Below are experts of layer 2 (counted from 0) of a mixture-of-experts language model. Rows are named router (the router's row for the expert), gate (a neuron's input weights, with its number), up (a neuron's input weights, with its number) and show model dimensions 0-127. Each number is 128 + 32 x the weight over its row's rms, rounded and kept within 0 to 255.
Before each expert's rows: "comes after" lists some tokens at least twice as common just before its tokens as in all text. This comes from a sample of Wikipedia text that the model never trained on. Tokens count by the router's weight.

# expert 168
comes after: " |", ".", ":", " as", "-", " that"
router [152 101 135 113 154 141 102 159  98 120 172 159 120 131 160 100 193 168 166 130 137  84 119 147 156 151 103 122  85 106 116 173 155 112 147 161 133 155 169 174 136  83 141  87 143  76 127 122 134 149  84 106 126 103  56 150  78  90 106 153 123 122 147 138 169 171 148 175 186  97 187  87 152 145  84 110  97 176 161 112 169 172 145 200 112  72 145 152 149  86 118  99 138 186 108 104  67 123 164 133 108 157 101 110  72 186 158 170 155 100  91 105 123 141 113 169 103  96 105 158  83 182 149 144 146 103 131 115]
gate0 [ 79 129 148  91 143 101 190 148 115 114 110 138 132 120  73 135 115  97 187  98 106 131  78 169 141 147  58 177 172 112 123 115 131 146 137 116 154 128  87  94  75 106  90 183 171 132 116 177 104 113  53 151  92  70 157 146 110 163  87 139 147 153 119 147 138 128 109 125 137 131 123 131 156 135 136 103 124 116 147 170 131 153 130 113 165  91 117  94 110 219 108 131 115  17 113 153 112 180 127 163 101 163  86 166  87 139 122 141 116 142  69 176 158 182 162 126  95 114 132 187  99 138 144  93 118 104 105  97]
up0 [124 135 128 160 146 167  92  49 111 158 165 119 153 168 188  94 124 150  85 144 144 148 142 101 123 110 176  85 105 144 149 108 124  89 134 136  86  99 124 137 189 170 155 102  66 130 154  77 130 103 220 146 165 155 108  69 156 120 135 147 123  54 146 125 140 117 157 119 142  82 133 111 111 128 131 163 170 143  84  90  97 107 138 134 105 191 131 156 146 102 159 105 125 207 128 129 171 110 126  84 135  85 154  60 170  84 133 103 152 163 153 107 105  83 136  97 140 118 130  54 149 109 105 161 164 117 144 170]
gate1 [132 107 110 132 123 108  76 125 152  95 147 178 142 112 185 172  86 130 117 125 116  92 141 102 146  62 117 191  80  63 119  78  89 116 139  66 102 166 149 115 132 116  67 141 182 192 132 162 168 155 115  79 135 145 102 112 111 146 115 122 162 110 144 172 159 150 133 208  97  99 143 149 143 113 125 120  98 132 117 128 118  90 117 117 140 225 182 121 157 161  88 148  99 145 117  78  71 140 121 163  82 105  92 160 154 155 155 158  78 116 125 168 160 156 108 106 101 120 154 150 108  75 137 151 148 169 101 171]
up1 [ 90 151 137  85  97 122 134 150  91 135 179 189 154 124 168 160  94 132 119 116 110  70 126 129 134  69  94 174 101  90 151  93 107 169 116  77  98 177 125 112 169  75 128 157 151 148 142 156 167 171 122  88 145  84 108 148 135 148 125 114  81  94 133 103 116 168 137 150 111 116 138 204 109 125 120  97 115 152 172  92 104 115 127 136 157 183 186 119 165 171 156 154  94 134 177 154 122 111 129 122 124 107  62 126  98 169 149 172  80  84  95 171 162  97 157  96  57 152 150 155  72 156 154  99 142 132  56 142]
gate2 [147 111 100  79 115 104 147  52 148 127  85 151 124 150 148 187 127 114 174 136 117 174  38 181 179 103  86  60 181 161  79 134 134 127 217 110 107 123  65 137 140 146 161 185 116 118 116 135 178 138  97 146  94 121 169 127 110 147 141 131 131 140 116 134 150 160 123 128 149  76 109 121 134 153 147 131 156 112 123  75 126 151 160 150 120 153 102 177 130 124 162 137  98  96 163 199 179 190 105 162 143 125 113 123 154 191  93 102 168 180 139 117  84 107 147 133  65 160 107 114  94 124 115 142 154 141 131 131]
up2 [156  59  96 147 125 153  90 125 183 170 161 108 101 162 170 138 170  70 148 117  95 146 128 157 137  42 157 101  54 112  70 107 179 152 115 128 137 122 164  98 119 164 132 202 169 104  92 174 156 173 178 106 101  92 133 119 100 142 106 148  91 150 122 177 112  88 130 130 117 128 202 146 130  90 144 171 142 140 154 144 183  86 127 122 128 154  88  82  88 123 143 106  65 177 142 119 139 157 135 143 152  96 148  88  76  77 147  93 134 129 170 136 148 144 126 103 126 158 170 170 123 118 160 139 134  92 111 137]
gate3 [118 185 123 121 120 143 171 113 175 103 162 168 102 181 132  77  83 125 158 126 137 126  99 134 157  96 122  66 126  10 162 159 115 110 154 136 158 135 121 120 117 126 149  69 123 177 137  75  96 129 170 108 144  94 121 112 116 116 119 112 150 181  97 109 147 183 119 113 143  75 123 178 130 120  27  98 116 184 154 162 159 106 107 142 125 153 143 150 167 148 116 111  98 138 198 143 155 105 152 111 180  96  58 113 141 102 127 151 181 130 155 127 135 157 146 139  71 171 154 131 111 142 116 124 184 107  95 106]
up3 [141 144 134 113  81  58 176 135 143 125 101 166  74  81 139 122  91 145 110 119  98 175 136 117 111  89 111 155  71  74 185 128 133 122  98  91 203 190 149 161 118  43 118 107 144 127  83  92 118 121 109  90 138 145 157 123 144 102 131 147 171  99 144 156 161 113  77  73 142 109 118 171 138 144  98 174 152 149 150 104 178  86 133 135 112 146 170 179 140 117 124 114 146 115 142 153  97 159 131  91 168 141 117 160 155 110 103 198  93 118 116 113 109 174 159 159  87 166  27 168 123 123 153 140 111 157 160 119]
gate4 [113  57  93 171 110 125 137 114 142  95 104 122 134 166  72 145 139 123 149  86 183 113 170 144 131 143 145  61 204  95 127 111 118 177 124  97 131 115 148 166 112  69 138 139 113 106 136 148 102 112 137 111 106 204 129 185 145 113  99  65 141 187 131 169 134 158 105 143 148 178 112 163 131 122 120 110 147 110 156 134 156 129 148 116 131 120 130 114  87 173 113 100  53  87 119 170 144 138  94 152 105 137 134 117 126 164 115 111 136  81 178 187 103  69  65 109  93 144 137  87  79 115  58 111 111 196 180 123]
up4 [114 130 189 208 120 156 163 149 134 142 148  87 174  83 115  79 126  78  87 113  98 165 114 147  99 114  96 114 141 128 147  58 119  97  96 162 124  90  77 175 117 157 124 145 146 105 156 137 127 185 158 133 182  61 114  98 124 129 147 167 105 112 107 127 125 126  97 105 140 100 143 103  97 146 146 100 171 105 108 142 123 143  83 173 105 148 121 134 107 102 146 158 155 171 123 119 142  87 151 120 173 102 160 132 116  97 144 126 108 207 113 115 132 125 164 100 198 139 173  85 223 127 179 183  78  76  89 141]
gate5 [ 69 116 135 142  96 139 103  80  95 137 114 165 113 184 135  98  65 137  98 128 126 116 198  97 132 112  78 119 135 107 186 137 117  93 158 141 155 131 157 126  87 129 152 154  93  99 125 116 177 121 113 136 134 122 129 135 153 117  96 111  71 162 141 184 104 144 152 151  93  53 128  69 123 110 169 152 192 100  78 139 148 108 191 161 186 140 131 162 178  94 127 142 188 152 117 166 210 124 115 167  77 116 154 123 149 101 135 165 110  89 119 138  90 171 200 107  77 135 115 127 120 107 150 123  57 127 128 139]
up5 [ 49  85  92 116 139 120 170  83  87 104 109 180 120 161 102  49  98 128 168 131 166 133 147  98 118 100  51 188 120  95 159 147 120  95 106 131  92 161 165 151 165 158 150 147 126 133 129 125 156 139 147  65 162  92 132 107  79 125 135 131 124 118 168 180  82 107 135 178 122 133 104 104 162 128 182 138 111  88  82 154 129 151 172 106 133 168 141 152 137 113 110  97 163 179 123  94 151 174 124 148  75  85 140  95 115 120 161 111 197  96  99 208 142 140 217 138 117 121 126 156 110 113 110 119 111 151 119 141]
gate6 [110 150 108 119 152  87 149 129 137 167 146  87 109 112 170 162 101 152 123 159 128 101 108 167 150  84 113 146 138 130 136 153 153  84 182 107 130 136 112 108 144  72 182 215 123 160 108 153 113 163 150 149 134 158 151 148 162 143 105 163 104 109  61 132 139 159 163  99 105 120 143 140 196 173 119 177  86  54 136 142  96 128 151 133 126 193  81 120 113 137 135  96 141  65 120 158 108 129 167 197  56 113 140 136 117 104 102 159  53 145 127 125 111 107 102 100 119  64 143 155 101 157 168 170 152  82 154  64]
up6 [128 146 103 168 126 137 167 206 194 181 169  99 117 193 136  97 130 153 153 134 139 128 102 156 149 112 165 183 133 171  80 163 147  61 124 125  52 149  96 108 133 127 149 149 142  84 140 118 139 118 116 125 102 114 110 131 178  76 127 128 143 163  61  93 124 212 111 137 115 157 126 118 125 121  69 137 153 142 146 181  81 158 124 101  73  82  90 135 136 117  89 139  97 153  79 145  66 105 151 148 141 154 194 128 125 139 136 128  98 132 156 164 153  76 120  95  91 148 106 142 132 125 178 152 155  96 168 179]
gate7 [110 213 108  70  97 207  79 141 156 124  93  55 189 149 150 122 135  86 152 136 171  93 167 140 159 155 160  69 143 117  66 135  87 115 124  86 115 139 122 110 135 115 144 109 135 100 134 102 157 125 166 146 103 116 142 111 154 138 117 192 126 125 152 149 153 181 154 123 130 175 145  78 114 124  92 113 204 124 193  92 140 206 180 142 111 108 120 102  64 127  99 125 138 112 108 188 120 108 134  92 141 114 112 138 145 132  87 137 138 186 123  95  97  70 140 131 103 157 150  97 118 109  72 133 145 112 104 146]
up7 [ 93 198 114  79 110 175  95 172 167 120 112  74 169  99 137  92  81 100 160 162 124 127 172 157 149 140 132 108 165 104 112 159 102 142 157  81 109 141 157 154 178  80 121 106 122 123 124 112 171 136 170 148 120 109 189 136 108 153 110 187 159  94 101 131 179 162  92  93 137 137 105 115 106 115 111 118 163 133 188  71 141 183 219 131  89 119 105 151  24 169  90 126 164 124  90 149 123 134 166  77 112 143 115 159 154 150  98 139 110 118 162  81 113 109 136 133 123 161 122 133  80 111  94 123 147  97  93  93]

# expert 229
comes after: " the", " a", " was", " The", " and", " were"
router [183 118 150  80 157 126 121 122 206 100 161 116 150 117 150  92 179 140 145  88 122 100  54  88  90  49 104 137 131 166 149  95 127 167  94 146 171 107 127 100 132 128  98  85 173  96 157  91 194 117 160 112 189 180  85 116 161 117 116 133 116 149 136 118 117  88  99 155 175 141  93 100 187 159 102 113 113 168 145 160 128 152 171 165 112  74  96 101  94  92 133 143 130 171 122  98  76 120 157 115 111 198 116 131 115 152 139  98 175 148 157  96  93  74 116 136 108 143 152 146 160 166  89 137 178 154 152 147]
gate0 [167  89 127 130 102 114 106 175 115 126 129 150  87 106 156 111 127 126  91 140 132 147  34  57 167  94 209 153 142 154 144 118 111 184 135 136 194  90 106 138 144  87 136 152  98  79 111 152 139 142  95  92 136 122 162 128 137 135 154 179 164 163 114 139 148  99 141 115 114 106  64 142 134 150 122 165  96 161 104 144  99 100 101 146 110 171 111  59 126 146 178  57 165  95 157 122 144 158 142 120  65 225 113 124  59 105 139 128 160 100 181 110 109 126 119  93  90 133 138 157  84 125 121  90 154 126 144 114]
up0 [173 105 144 150  93 173 108 170 124 103 157 167 112 105 130 136 140  78 131 129 127 101  62  62 164 112 158 116 151 146 156 106 161 189 165 147 203  59 117 115  96 128 137 167 121  51 121  89 112 108 112 110 154 147 155  89 175 129 111 128 141 116 158 145 148  85 124 152 135 128  85 205 150 137 106 157 111 125 112 147 113  90 121 131 126 135 141  69 119 158 141  84  88  96 191 126 104 150 150 104 111 195 128 134 106 115 131 115 192 146 208 109  80 111 133  76  69 169 149 145  83 109 141 116 166  87 149 156]
gate1 [161 130  95  74 106 105  91 105 157 130 109 114 141  92 156 178  74 133 155 134  60 147 132  99 115 173 167 130 186 173 156 119 111 185 108 128 121  54 102 150 180 141  63 124  83 182 123 140 109  89 116 112 123 102 138  81 127 142 110 114 102 118 136 155 137 151 111 111  95 128  73  89 147 170 105 109  89 130 118  74  94 150 175 128 149 139 182 130 154 140 110 151 144 112 181 144 157 134 194 157  98 127 146  93 104 170 129  70 190 113 144 104  93 135 172 137 126 169 166 160  87  80  44  91 123 142 141 152]
up1 [154 162  96 120 110 127  87  51 156  89 106 137 134  67 126 112  82 175  70 155 114 163 191 140 145 110 140 168 118 148  95 138 117 161 103  78 117  79 137 148  75 106  85  59  85 123 114 147 185 128  97 139  95 144 112 108  99 115 146 146 173 158 141  76 169 154  80 141 114 181 120 139 105 156 180 101  65 148 126 175 129  92 166 171 172  87 186 157 100 111 114 127 149 115 145 146 107 112 141 136 138 110 104 134  83 137 178 105  82 135 149 117 179 196  99 136 168 129 129 135 115  70 165 127 102  94 103 106]
gate2 [138  91  63  97  84 127 145  87  87 128 103 135 135 129 131 162 127 101 180 133 158 198 164  69 136 103 133 111 153  92 148 125 128 190 135  98 111  53 167 175 160 177 160 185 138 143 158  97 144 158 102 137  81 108 169  77 128  83 128 100 113  99 131 105 101 135 105 109  79 126 116 139 126  95 184 162 161 105 157 121  77 143 121 127 143 144 165 177  50 136 187 140 111  97  93 126 162 145 120 112  91 196 155 145  67 123 106 151 166 149 149 182 119 145 131 148  88 104  83 124  90 138 105 126 183 139  95 152]
up2 [103  76  80 123 103 190 114  56  83 116 111 151 147 122 150 125 133  67 194 122 127 172 180  65 111 109 170 128 110 149 148 169 127 173 121 157 124 114 196 153 188 176 131 119 123 108 151  88 141 137 132 143 125 108 131 145 171  72 178  66 114 132 112 130 106 119 128 143 114 129 130 192 131  93 195 158 146 142 144 113  83 136 153 125 111 134 148 140  79 148 141 133  65 132 125 101 106 106 130 107  95 167 123  98 105 174 109 107 191 156 169 144 129 117  96 161 121  40 103 141  78 125 122  65 143  95  86 152]
gate3 [ 98 105 120  88 140 135 110 131 139 133 170 140 122 114  87 125 130 104  62 143 132  91  62 116 163  60 135 185 181 148  93 106  77 116 168 100 131 160 154 142 123 180 190 105 145  72 128 124 115 147 119  99 125 146 147 106 180  88 138 131 143  83  94 102  90 114 156 146 170 148 139 191 147  88 175 114 130 136  54 144  69 128 154 113 154 163  43 108 122 158 145 110  96 168 148 102 137 125 165 125  77 139 113 149 184  95  94 138 149 122 118 155 115 109 108 124 121 196  95 191 147 175  85 143 158  97 170 156]
up3 [ 98 169 169 129 127 205 120  81  93 135 169  86  87 121 127 152  81 144 201 117  93 105 161 116 151 164 114 185  90 182 107 145 152 110  80 109 130 115  59 134 114  94 142 122 136 113  86 114 196 172 135  82  78 141 140 195 143 101 112 114 157 177 179 111 108 159 109 135 134 113 149 129  98 165 147 152 115 100 181  86 111 122  88 146 135 122 168 106 197  91  78 116 116 105  55 148 132 150 143 155 165 116 148  95  96 134 175 103 114  77 159 139 131 129 167 116 111 121 110  82 174  80 128 109  94 116 141 100]
gate4 [ 98 151 172 158 124 155 215 129 107 149 148  94 140 151  77  66 170 118 114 131 174 134 172 122  94 167 178 149 161 135  88  80 126 136 140  97 143 112 143 144  65 156  81 149 148 145 129  91 102 111 117  77 118 137 142 166 157 127 132 129  77 142 117 179 133  97  68 129 121 152  76 107  83 128 122 167 147 150 108 133 112  97  96 137 141 156 115  70  88 140 124 111 117 105 113 186 148 177 140 139 145 181 122 199  75  90  50  84 106 143  91 138 127 122  82 131 144 115  54  76 154 105  81 133 120 146 144 175]
up4 [ 78 144 171 131 166 137 136  86 117 123  93 175 134 159 126 100 154 113 115 161 148 142 100 137  85 127 123 114 178 166 110 108 144 119 135 190  95  86 203 191 101 194  99 110 132 145 124  72 113 131 131 150 111 104 145 136 167 101  98 121 110 172 158 111  93 105  68 116 144 122  93 103  44 105 109 156 121  98 119 109 129 108 129 125 156 168 111 122 162  73 103 133 100 187 139 151 139 162 120 111 156 178 159 125  65 105 116  99 127 166  97 100 151 125  43 150 140  96 118  66  99  58  79 129  93 105 191 130]
gate5 [158 131 107 119  91 166 114  42 159 125  82  84 145 132  90 129 139  87  99  80 125 105 100 135  95  95 140  71 142  85  37 130 136 175 174  98 166 177 110 145 124 168 134 184 140 149 146 172 172  79 144 139 140 168 140  88 153 133 140 120 161 112 142 108 149 132 132 165 116 100 100 118  79 177 162 109 172 129 152 119 148 153 123 153 182 175 127 147  80 121 197 122 119 132 134  97 120 113  87  97 213 144 114 118 167 176  96 142 193 135  98  91 103 128 118 104  84 161 141  84 167 120  92 114 104  96 116 141]
up5 [133 151 123 165 150  71 137 172 102 102 132 156  78 129 164 116  78 162 126 175 151 148 187 133 151 162 150 141 120 140 199 142 167  84  89 123 114 131 115  95 127 100 102  84 107 133 131  98 103 175 105 111 145   5 104 150 113 141  67 165  96 132 117 135 132 129 128 121 117  86 124 172 163 117  73 131  85 178 146 140 112 115 127 139 109  73 111 122 176 113  96 141 152 108 166 159 145 113 165 148  70 100 137  84 103  82 153 150  84 150 130 137  91 170 136 150 164 106 103 174 103 145 190 118 133 215 153 104]
gate6 [140 152  81 147  74 185 200 131 102  82 126 159 118 116  70 101  94  91  94 104 146 177 123 150 168  55 139 139 181 118 179 105 102  69 157 128 156 169 137  80 105 164 168 128 159 163 144 147 154 123 134 225 153 178 102 101 107  98 120 124  85 124 149 166  98 104 123 100 104 121  99 137 133  86 179  98  75 155 130 148 113 118  92 106 129 201  96 136 159  88 166 115 139 116 127 136 125 133  93  97 153 154  82 157 161 120 123 101 116 105 135 146 116 115 135  98  98  92 144 132 186 133 180 127 133 197 115 167]
up6 [132 113 175 114 190  89  87 134 162 163  87 130 125 117 148 170 156 172 154 139 141  67 142 117  78 201 121 161  98 128 112 127 151 161 149 117 102 100 175 207 130  71 110 143  72  71 132  68 116 121 124  74 103  75 154 153 141 164 156 171 173 120 112  55 170 117 111 163 151 148 148 117 120 138  93 179 142 101 120 133 146 109 187 121 128  87 128 128 125 146  97 147  74 125 129 111 168 128  97 137 140  70 130 130 101 151 120 127 156 178 119  88 135 147 138 144 152 154  87 124  54  69 105 156 164  78 141 101]
gate7 [145 166 123  56 134 125  90 206 170 172  79  87 164 192 113 125  82 163 164  75 133 131  71 174 152  83 154 111 143 145  95 115 101 101 130 201 108 176 150 118 149 150 167 153  53 121 150  98 104  91 141  65 112 133 142 148 140 151 148 108 154 142 146 159 112  86 163 162 145 164 134 115 115  94 126  99 199  93  74 126 158 149  73 150  99 165  94 123 120 165 156 130 119 154 114 101 184 114 140  93 162 125 117  98 206 133  64 161 110 105 136 125 131 106 115 121 108 165 126 147 102 124 107 107 126 157 129 116]
up7 [141 184  94  44 139 128  54 178 172 151  81  79 165 170  86  95  88 179 167  82 125 103  74 158 162 106 108 147 120 140  80 108  96 147 135 155 129 184 146 124 159 143 148 135  92 128 159 132 107  97 177  85 110 178 151 138 126 108 148 158 117 159 158 158 126 139 116 159 142 150 130  97 101 119 114  65 172  85  88 128 194 153 113 125 105 118  88 165  83 151 176 125 105 179 118  72 138  98 129 134 177 109 150 142 164 164  65 128 165 127 127 126 138 116 147 138  88 152 136 180  81 144 107 123 123 152 152  87]

# expert 144
comes after: " the", " The", " a", " Historic", " •", "The"
router [174 105 144  91 173 168 151  84 160 104 123 130 179  89 158 119 156 138 143 171 142 134 124  98 107 128  90  77 116 138 102  97 111 121  79 166 103  69 176 167 108 111 114  79 174  88 169  92 180 110 154 147 143  92  91  65 154 136  74  96 177  90 125  78 186 126  69 133 149 164  86 105 126 118 122 121  92 136 151 136 114 106 144 177 154 105 145 102  69  81 120  95 120 151 133 145 125 133 175 180 148 155 130 107 141 167 102 121 164 138  45 120 165 131 108 162 164 119 120 106 186 159  90 106  96 109 154 181]
gate0 [102 147  72  85 116  78  96 232 164 160 113 170 141 143 153 148 145 135 160  62  95 209 165 134 159 110 145 149 159 171 196 109 135 134 154  63 185 156 138 157 111 162 116  61 183 117 132 130 168 119 155  54  88 136  95 129 142 117 123 109 134 132  86 139  98 113 132 124 117 150 138  75  85 180  93 163 118 133 101 126 160 115  91 120 154 100 140 129 115 147 122 156 127 152 121 164 130  91 119  87  63 171 134  57 132  70 126 168 114  79  97 130 154 152 116 149 123 118 133 119 109 145 138 124 125 155 163 139]
up0 [102  75 133 195 105 186 162  25 134 106 132  96 134  95  92 114 108 107 143 212  90 113 100 127  62 124  75 114  96  66  97  98 149 138 163 148 115 138 103 100 126 107 136 174  96 133 140 141 100 146 108 177 136 106 103 115  99 127 130 193 116 142 150 124 147 117 153 155 150 112  80 163 203  56 173 142 173 107 139 106 101 104 174 109 112 149 110 118 110  97 157 126 172 108 123 114 166 144 154 186 158 120  83 141 124 164 151 124 125 152 131 142 128 128 127 142 205 130 168 168 118 124 110  92 166 147 172  91]
gate1 [140 151 154  75 121 138 148 113 151 144 123 139 137 117 133 121 156 130 129 139 183 112 167 158  99 134  99 127  91 156  76 122 165 107 170 144 142 124 125 141 158 197 159 102 177 151 120  91 163 147 137 144 156 161 157 113 152 117  97  99 173 151  98  96 143 151  49 100  51 132 120  76 120 103 132 176 137 122 110 136  96 109 128 140  81 186  52  89 112 128 116  99 152 152 162 167 152 105 144 106 165 117  82 142 133 156 117 159 209 104  96  69 106  54 114 141 161 156  49 157 148 136 137 142  67  61 163 139]
up1 [123 168 165  71 103 154 124 109 167 134 127 140 151 109 113 113 152 150 138 127 174  89 158 136 100 141  88  81  93 135  74 132 176 148 154 108 134 128 107 161 120 190 144  97 162 142 141  78 174 120 117 131 160 157 164  94 163 133 106 136 157 167  84 136 137 138  87  98  56 157 100  98 121 126 122 171 183 140 115 107 118  98 116 167 115 160  91  91 137 139 126 100 175 152 154 143 154 146 148 111 179 105  92 134 147 150  95 171 174 147  57  25  83  64 122 131 154 149  51 163 135 137 149 106  75 100 185 140]
gate2 [148  52 107 116 176 102 189  44 121 154  70 148 165 151  80  95 132 106  91  86 120 172 128 128 128 177  96  51 122 115  61 141 158 144 113 138 157 147 155 142 136 112 126 140 153  73 123 114 135 153  88 116 161 144 100 152 119 145  79 128 119 116 120  88 147 138 128 157 145 119 108  40 129 133 146 131 142 193 103 193 113 141 140 168 159 151 125 170 117 162  90 108  84 159 125 129 173 118 135 185 125 155  95 201 138 151 106 128 128 134 113  89 154 136 153 112 164 158 120  92 125 173  95  86 105 162 143 195]
up2 [ 70 190 160 168 105 167 100 204 128 100 172  83  91  92 183 156 118 131 162 178  80 100 139 130 138  86 128 214 144 158 173 110 140  92 122 145 107 130  85 142  81 133 101 131 134 142 137 177 129  99 146 152  81 159 103  88 169 125 166 145 125 138 130 151 109 136 138  84 103 167 175 184 156 109 119 141 148  89 143  61  99  98 109  94  97 148 112  82 150 105 122 169 147 121  81 126  72 135 196 117 117 117  85  73 154 117 130 131  99 112 134 131 147 114 100 105  83 128 104 126 149  86 129 161 193  92 128  88]
gate3 [177 134 138 123 143 172 138 154 111 132 131 149  90 132 104 107 168 137  90 109 115 155 142 122 140 108 168  84 119 159 119 102 205  98 173  98  97  68 186 132 115  95 142 110 131 160 147  38 187 117 154  83 139 129  93 122 105 142 139 177  74 135 120 118 170 114  93 121 137 111 133 159  83 167 131 138 190 176  89 127  85  94  91 161  80 117  58 155 152 124 149 116 161 199 151 142 116 128 134 122 103 122 169 179 114  68  61 183 145 118 110 151 113 120  80 168 105 106 118 164 110 138 123 183  76 123 120 155]
up3 [162 102 147 153 113 204 118 211 129 131 151 134  93 129 129 115 120 130 128 132  99 127 141  99 141 100 139  45 144  84  86  86 186 122 143 119  82  69 149 118 107 103 126 147 137  99 101 120 180 138 172 127  64 107  78  96 107 179 178 144  94  88 110 138 170 123 118 132 116 138  88 173 105 105 122 141 202 147 128 103 118 129 112 148 115 165 130 152 148 132 143 121 152 181 143 145  91 130 103 135 132 122  98 146 121  60  59 154 103 132  81 162 168  93  75 133 170  91 138 119  92 113 131 218 173 133 133 189]
gate4 [ 91  63 100 202 185  81 174 122 111 157 103 129 108 105 144  97 103 148 118 164 142 174  68 117 186 167 181 147 152 132 128  60 157 137 135 102 144  80 142 153 135 140 127  96 129 126 111 138 125 135 113 156  94 110 119 146  99 147 202 127 127 146 193 134 117 163 148 169 100 146  67 100 163 138 132 115 146 155 149 155 124  95 103  97  48  81 105 100 145 151 155 107 104  75 157 138 173 141 134 147 140 117 106 135 124  90 146  84 135 182 132 153 131 112 105 105 132  65 194 158 132 133 140  70 143 217 113 121]
up4 [151 100 170  70  88 188  86 124 116  58 160  99 142 192 113 149 174 122 164 109 138  72 163 155 107  75  89 118 109 135 107 161  88 106 124 149 120 195 117 141 112  95 142 209 106 155  99 153 100 117 126 129 153 138 164  84 143 125 108 138 132 133  80 120 105  95  95 114 132  76 189 155 119 122 137 125 105 101 139  98 104 159 178 118 215 209 120 150 150 115  90 145 150 151  91  99 127 130 108 151 146 113 140 118 118 166  97 186  94  88 137 141 129 119 124 112 133 195 118 112 134 111 103 166 116  40 124  97]
gate5 [115 124 116  96 133 128 144  94 143 127 152 135 102  96 142 152 133  85  68 128 141 140 141  61 122 110 131 158 117 170 134 103  66 102  85 130 146 113 183 114 112 164 116 106 194 122 114 152  84  84 116 135 142  41 206 127 200 167 110 153 129 180 139  82 153 124 129 151  97 150  95  81 165 151  96 112  47 139 171 164 167 158 111 145  92 118 126  85  99 128 128 120 111 110 171 185 114  81  96 141 134 151 144 162 145 112 126 130 112 143 146 131 122 136 157 193 147 169  90 111 149 155  95 210  64 150 153 104]
up5 [133 108 110 113 148 115 109 109 112  86 180 147 132 110 130 146 124 151  95 145 131  89 130  70 125 114 119 125 102 165 104  84  74  86  93 124 152  90 170  84 115 141 109 121 157 149 137 166  61  46 114 130 162  46 212 120 193 159 120 153 112 175 162  88 190 147 121 153 105 156 104  86 116 165 124 137  83 120 156 142 154 125  89 142 111 152 146 132 115 109 153 148  79 161 168 167 170  76 120 138 165 170 170 148 128 184 134 150 151 166 116 116 106 121 137 186 107 152 110 128 139 149  80 182  64 105 150  86]
gate6 [125 107 168 145 131 121 194 123 161 157 183 123 193 132 112 118 125 116 115 161 164 134 156 162  78  94 123  99 111 127 161 134 129 161 145 146 103 123 213 142 121 121 112 143  93  84 172  93 146 160 188 117 100 154  63 112 156 111 160 128 107 128 109 110 104 148 109 119 143  85  50 112 197  99  85 176 104 138 113 135 154 101 198 145 170  81 153  83  80  99  86 122 151 125 107  68 169  80 159 115 102 141 184  89 130 183 143 127  84  91 130 200 161 123  92 125 118 153 119 126 127 116 107 174 147 120  99 138]
up6 [104 142 193 173 126  98 141 145 164 107 111 158 141 146 164 153 124 117 138  96 140 142 106 162 122 132 134  91 144 139 134 148  89 145 177 113 144  82 169 150  92  90  99 112 159 108 174 134 144 107 176 146 142 103 140 116  64 146 123 131 102 111 126 170 155 114  81 175 135  91  99 143 179 136 100 149  95  92  73 183 209 149 105 115 159 143 168  94 103  73  80 151 167 134 131 114 148 102 144 127 103  72 155 119 143 157 180 122 107  82 159 175 115 181 167 136  64 134  74 123 108  77  36 147 114  63 104 131]
gate7 [118  63  92 111 107 181 144 132 125  87  97 109 132 141 143 107 122 112  92 186 153 146 101 103  90 125  87 129 125 139 107  92 150 118 108 163  96 121 148  97 141  87  49 153 116  98 114 207 115 132 180  90  76 193  96 197 123 134  93 116  82 123  91 142 125 183 138 125 158 193  56 166 157 126 109 114 130 161 116 116 171 110 144 134 111 139  82 125 173 138 124 138  87 117 113 136 125 120 146 203 114 144  97  65 131 116 141 155 167 147  96 120 175 159  77 166 137 166  96 178 159 164 135 156 176 119 161  91]
up7 [172 183 121 157 157 104 158 161 157 178 155 160  99  89  90 119 119 112 160 105 106 102 131 127 162 180 147 161 141 131 139 162 132 111 101 103 122 167 124 168 119 129 173 133 156 146 121  31 128  89  86 119 160 103 171  77 133 151 180 134 122 131 162  88 174  57 118 142 157  89 167  74  94 143 136 156 120 122 113 135  50 128 111 114 104 101 131 139  71 157 108 145 145 131 160 119 128 131  81  52 104  68 164 156 159 108 118 179 119 146 184 201 105 133 144  87 128  57 142  94 124 107 125 135 116 114  96 157]